python train.py --num_hidden_layers=10 --n_experts=128 --d_expert=64 --routed_scale=1.0 --balance_bias=false --lr_router=0.00115 --optimizer="muon_variant" --learning_rate=0.00681
Below are experts of layer 4 (counted from 0) of a mixture-of-experts language model. Rows are named router (the router's row for the expert), up (a neuron's input weights, with its number), down (a neuron's output weights, with its number) and show model dimensions 0-255. Each number is 50 + 10 x the weight over its row's rms, rounded and kept within 0 to 99.
Before each expert's rows: "comes before" lists some tokens at least twice as common just after its tokens as in all text. This comes from a sample of Wikipedia text that the model never trained on. Tokens count by the router's weight.

# expert 20
comes before: " ", " Title", " Team", " Year", " Date", " Notes"
router:39 50 38 63 47 48 57 52 58 56 41 54 40 32 57 55 56 59 63 64 55 55 49 52 48 23 31 49 69 47 54 39 48 59 55 52 56 55 51 51 45 52 42 56 39 46 66 45 37 34 73 47 65 50 68 66 50 45 66 42 59 53 42 65 61 39 44 50 32 55 32 55 34 58 49 43 62 53 60 54 66 43 59 57 23 65 35 51 51 45 67 45 61 59 50 58 62 54 55 70 58 51 66 49 42 28 44 56 49 51 66 33 42 42 58 56 57 55 52 51 41 57 46 71 48 46 59 62 75 56 68 54 48 39 57 59 39 56 55 54 55 66 53 47 43 56 39 61 46 59 53 58 54 48 58 47 35 53 48 69 55 33 45 40 65 64 52 45 48 44 58 52 59 56 32 35 50 48 68 55 53 59 36 54 30 69 59 35 61 42 45 41 51 56 51 56 51 34 53 50 68 62 67 49 44 59 39 47 62 59 54 35 37 54 53 46 55 44 52 55 55 55 49 51 36 32 52 51 36 71 60 44 50 51 47 43 55 52 51 37 61 59 60 38 52 49 63 57 49 68 37 38 48 48 66 39
up0:47 35 47 66 59 55 26 42 49 44 55 62 49 71 37 48 56 54 50 48 64 57 44 44 52 71 50 64 49 61 63 40 30 69 31 59 49 39 59 50 41 60 36 57 66 56 49 48 41 47 49 60 59 45 44 36 45 37 42 51 43 41 55 29 62 22 55 30 39 60 52 55 53 40 44 47 42 54 59 48 50 57 59 49 40 49 62 55 51 56 49 54 39 48 46 27 42 57 49 55 46 58 42 49 41 36 25 45 59 76 44 41 52 45 53 49 57 60 45 52 53 29 58 63 51 52 39 53 48 49 51 56 53 45 42 39 57 28 54 45 58 33 67 53 43 36 54 51 53 50 48 51 45 60 59 60 37 46 52 41 48 41 40 76 44 49 42 52 43 66 43 45 40 50 60 43 74 59 48 49 50 42 49 62 51 47 76 58 55 58 48 45 76 47 42 45 64 41 55 46 48 55 38 53 56 50 42 52 58 49 41 61 47 68 45 60 54 47 63 59 58 53 55 61 48 64 44 41 64 65 68 44 34 47 26 31 42 49 49 54 40 65 63 39 51 67 51 51 47 51 46 45 39 37 68 66
down0:44 68 48 59 50 28 59 32 62 56 45 64 64 52 48 44 54 58 57 53 47 53 35 59 69 40 39 42 58 46 54 38 54 46 53 52 40 48 38 63 44 45 35 67 45 44 66 55 56 49 46 51 51 38 50 48 50 55 63 51 55 51 48 57 42 36 55 38 57 36 61 43 45 59 38 66 51 57 34 45 41 50 54 53 65 43 71 51 32 62 35 45 55 58 51 48 47 57 55 32 48 54 37 38 40 58 70 45 49 85 61 45 56 44 53 45 56 39 39 31 51 51 52 43 40 51 52 42 47 48 48 67 39 57 40 56 36 39 38 33 61 35 68 43 42 40 50 26 52 36 50 48 57 63 47 56 59 60 45 59 61 61 54 48 48 33 43 53 55 47 31 57 41 51 65 57 53 46 53 47 48 56 65 52 56 37 46 57 73 41 79 53 47 41 76 51 38 46 56 69 64 49 36 50 62 61 54 48 42 70 40 46 69 54 48 40 52 58 47 40 58 48 49 52 40 56 41 35 48 48 51 57 40 41 42 46 56 36 41 44 27 55 32 61 38 57 67 39 47 46 36 43 52 47 61 55

# expert 37
comes before: " ", " \"", " Total", " Win", " MF", " November"
router:61 47 59 68 41 41 40 36 55 63 43 57 76 52 28 48 65 58 37 39 57 57 46 43 64 59 69 50 51 45 49 54 56 65 61 48 32 54 48 44 47 51 38 50 53 58 54 43 47 48 40 44 54 52 44 61 29 48 57 49 59 54 41 44 43 36 37 63 50 42 49 43 55 59 37 46 26 60 59 62 53 63 62 54 56 65 40 35 52 52 49 57 63 52 57 57 36 54 58 48 43 54 33 44 36 38 61 57 60 52 54 50 27 35 51 40 49 41 59 38 60 45 38 52 58 42 42 50 29 57 45 54 49 54 46 53 64 33 45 46 65 67 54 56 44 45 65 47 42 50 65 58 55 82 63 54 58 55 51 63 43 68 36 52 45 67 50 45 59 60 56 63 30 56 58 68 56 46 60 54 56 62 57 47 52 34 48 46 56 33 47 51 57 51 38 69 68 49 44 53 67 56 33 42 47 49 57 38 48 48 54 39 71 59 53 63 33 48 39 44 33 52 49 38 64 64 48 49 44 55 49 42 50 39 26 43 46 59 46 57 50 55 46 41 51 45 66 47 46 54 46 59 56 74 70 42
up0:35 30 55 37 45 39 56 43 47 56 61 60 63 50 63 55 43 66 47 48 63 49 49 42 58 48 51 59 44 42 44 25 35 39 51 45 48 62 40 62 45 53 45 56 48 54 39 47 55 58 53 41 36 58 64 61 43 58 60 47 50 53 57 48 43 47 66 59 39 30 48 49 47 44 44 47 68 65 66 53 55 56 51 20 58 44 39 59 51 39 47 45 64 62 64 65 50 59 47 72 55 60 46 30 43 40 65 46 39 64 45 50 53 68 34 58 59 56 58 56 35 50 57 51 56 48 54 63 60 30 39 50 47 52 45 37 43 53 51 45 50 54 33 52 46 60 54 45 56 55 31 37 53 61 57 30 43 68 67 51 56 60 52 43 42 44 25 50 41 56 49 46 45 51 54 45 64 58 57 32 48 53 73 44 51 55 43 53 31 48 57 67 58 48 58 51 55 36 62 44 36 49 41 55 48 52 50 63 41 46 45 58 29 35 41 54 60 57 48 54 65 50 60 36 67 43 54 67 46 42 62 44 59 51 56 41 60 60 24 36 34 54 57 55 59 52 43 61 66 43 59 48 60 64 63 27
down0:51 57 56 66 44 56 42 64 39 53 41 68 52 44 32 60 57 56 63 72 60 47 54 49 50 41 51 60 46 67 49 61 48 45 31 59 46 46 57 33 44 44 40 37 68 43 51 31 37 64 57 54 74 35 53 42 35 44 52 50 36 52 54 44 55 66 43 52 58 50 47 47 52 56 55 58 34 52 58 40 45 51 60 70 62 59 49 59 60 56 47 70 48 42 45 37 36 45 59 34 57 53 57 66 41 46 56 50 52 45 48 61 53 41 50 53 48 46 49 47 39 65 40 56 38 48 49 61 32 43 56 48 45 45 32 62 33 36 61 58 57 41 49 34 63 52 33 48 43 66 37 67 49 37 57 54 52 70 47 58 50 58 47 51 55 42 42 41 77 65 71 49 45 58 55 43 50 44 34 45 55 41 48 57 51 45 42 40 70 55 46 47 44 49 45 64 63 61 53 56 69 60 56 45 35 40 62 29 50 41 44 71 46 64 35 61 52 43 44 62 37 54 47 56 55 60 43 49 49 55 68 61 62 46 47 59 30 54 56 51 50 42 37 40 65 68 56 51 63 33 55 53 70 54 40 63

# expert 26
comes before: " ", " L", " GF", " Set", " W", " GA"
router:50 48 52 58 55 41 34 75 55 49 49 58 44 51 53 39 46 51 50 49 57 42 54 64 38 45 47 49 40 50 33 45 44 46 51 53 59 45 43 50 56 54 33 38 44 54 56 55 37 40 61 54 57 49 67 37 49 59 49 47 65 29 53 48 31 36 45 50 40 50 39 64 49 61 48 50 47 53 31 28 60 29 59 47 48 47 27 56 45 32 62 47 48 60 38 48 44 39 53 55 62 49 40 48 46 36 37 68 49 56 42 43 39 56 56 69 40 45 59 66 69 53 55 60 38 50 54 60 45 41 46 61 36 53 36 55 46 63 46 56 66 59 44 63 50 39 67 47 45 54 72 56 55 54 50 46 48 51 51 80 37 63 48 34 71 42 48 44 48 50 43 48 67 48 49 39 48 32 63 55 41 62 50 54 35 65 63 46 45 48 43 60 69 46 48 34 48 49 58 39 65 63 64 46 49 29 44 56 29 45 49 49 55 52 64 53 31 53 55 44 60 57 56 32 49 30 40 49 38 52 59 72 47 47 57 47 44 59 60 52 55 62 45 51 33 43 67 50 43 69 40 72 46 63 53 36
up0:55 54 56 39 60 44 57 44 51 56 70 51 50 54 29 42 48 46 47 53 48 26 49 44 55 61 60 48 77 50 47 61 68 50 58 51 57 33 48 48 50 47 51 44 65 55 55 56 53 49 44 70 39 47 58 46 47 35 61 39 32 52 59 35 46 59 53 48 39 41 54 29 59 66 34 66 49 50 56 49 59 42 63 44 41 54 62 43 38 35 48 65 61 37 62 41 48 50 59 76 38 43 52 33 38 36 43 42 52 58 50 64 45 65 39 50 49 53 41 40 64 42 38 50 56 42 64 69 38 45 42 57 42 43 37 52 46 31 40 34 55 41 47 35 53 48 49 40 42 52 48 51 60 47 39 47 57 60 62 71 36 76 46 33 38 53 43 62 50 49 66 64 47 50 59 49 73 45 45 56 36 47 55 53 42 62 64 44 52 42 39 42 50 41 53 49 47 68 51 48 61 41 34 52 53 58 63 42 59 44 64 64 49 34 59 55 46 20 61 48 52 49 47 48 47 48 45 29 49 51 72 45 53 40 44 38 41 35 55 53 62 71 32 52 44 46 51 54 51 59 51 36 59 52 48 56
down0:61 54 56 40 54 51 55 38 61 46 36 42 65 51 40 43 42 39 39 48 41 54 56 41 46 50 51 36 69 44 55 73 48 62 72 59 45 33 59 54 37 47 51 45 38 47 70 54 58 33 41 45 55 34 60 39 43 40 52 42 35 56 50 52 45 43 47 35 49 38 70 44 52 53 48 42 50 61 57 42 66 39 45 33 46 56 44 52 62 54 52 62 41 60 64 52 41 60 68 62 38 27 41 62 50 40 58 52 55 72 55 55 47 40 47 31 49 60 49 43 41 53 32 64 52 35 58 45 54 42 54 56 46 46 44 61 38 30 45 34 61 65 46 31 56 61 55 40 49 63 37 40 46 58 47 63 52 59 45 52 60 50 47 61 33 65 48 41 49 41 74 47 43 43 61 49 63 64 49 63 45 53 44 56 46 36 53 69 42 63 45 59 46 33 48 61 35 57 51 41 50 61 49 77 40 59 54 43 53 59 60 45 53 71 35 57 54 49 58 54 58 49 58 64 72 42 51 29 37 33 53 65 50 49 42 50 58 44 37 48 38 58 55 35 35 43 59 45 50 49 42 38 64 55 60 47

# expert 70
comes before: " to", " a", " the", " in", " been", " on"
router:48 45 52 47 60 63 67 62 49 44 71 59 57 54 54 46 47 49 59 36 26 67 52 42 52 51 49 42 45 64 48 44 43 50 44 55 58 63 49 46 51 40 57 47 39 39 57 57 55 47 48 47 52 42 54 53 46 37 48 49 56 59 36 64 59 36 53 61 61 51 68 58 47 44 64 35 51 45 53 45 38 37 60 62 48 55 46 56 45 53 63 43 55 44 46 40 36 38 50 64 65 47 46 44 47 47 49 59 55 49 52 47 58 47 40 57 49 53 30 42 53 63 46 45 57 35 43 41 43 65 57 59 51 40 50 65 56 37 51 60 62 50 53 49 50 39 35 55 50 35 56 43 47 70 37 32 54 65 40 49 62 60 60 43 55 54 66 47 58 41 53 34 47 59 56 56 51 72 65 50 50 52 54 34 63 66 62 67 42 54 37 52 61 46 64 57 50 55 49 61 36 47 57 60 71 36 52 49 61 54 57 54 69 55 40 40 68 39 44 41 48 40 44 68 37 71 49 42 37 50 61 36 55 44 49 35 68 32 40 27 66 54 76 43 71 52 65 36 64 51 75 26 55 33 49 33
up0:34 25 61 44 43 57 46 59 26 40 49 52 54 43 40 50 36 53 50 40 59 43 52 47 64 54 68 61 49 39 34 50 53 37 47 55 43 38 50 53 49 48 40 44 58 59 55 43 57 70 31 42 43 48 61 43 58 45 53 48 52 53 34 45 54 51 63 49 55 46 54 47 69 53 35 43 47 51 53 62 51 48 46 58 44 37 34 54 69 38 64 52 50 55 38 62 47 38 62 60 52 61 53 61 45 54 35 17 45 47 37 43 61 50 76 43 53 58 58 70 67 48 74 31 52 40 47 59 28 34 56 50 35 67 35 40 49 48 55 69 30 46 47 52 49 35 46 28 49 54 56 53 56 45 45 61 56 66 53 54 42 50 52 51 37 51 42 38 57 59 52 32 58 44 58 59 64 46 45 45 49 40 62 44 50 33 45 41 42 65 58 60 38 55 72 68 51 60 46 41 43 58 52 47 53 46 49 61 57 44 39 55 68 58 43 42 61 60 50 60 42 50 58 55 54 37 63 69 45 45 47 34 54 48 58 35 58 33 51 52 52 36 42 40 45 50 52 37 60 45 66 56 49 43 43 29
down0:57 48 31 50 49 72 52 46 56 53 50 55 39 52 64 53 45 64 52 44 59 57 34 51 46 55 35 47 28 53 54 42 40 65 56 46 44 48 57 40 50 55 54 47 63 55 49 54 60 47 49 42 44 60 63 50 52 53 41 49 50 54 61 43 68 53 57 60 50 41 41 36 52 57 45 55 51 47 51 49 36 33 73 39 57 30 53 35 37 30 65 46 62 51 40 52 46 46 37 37 58 47 66 74 42 57 38 28 44 44 34 70 49 67 26 57 73 59 55 29 52 53 45 56 73 41 68 48 44 39 66 50 55 54 51 30 53 59 56 68 57 53 34 49 49 49 53 59 54 43 58 84 47 50 48 60 44 56 41 30 69 35 57 52 38 52 54 51 39 36 59 48 51 48 47 44 54 63 56 53 45 52 51 53 52 54 35 54 54 57 57 65 37 50 52 51 53 68 45 49 71 63 56 53 36 38 61 37 60 56 48 43 65 61 51 44 65 57 48 38 31 39 55 42 55 41 43 63 68 37 51 54 50 50 55 62 42 51 37 50 50 45 40 38 64 45 59 37 48 39 69 48 56 51 46 50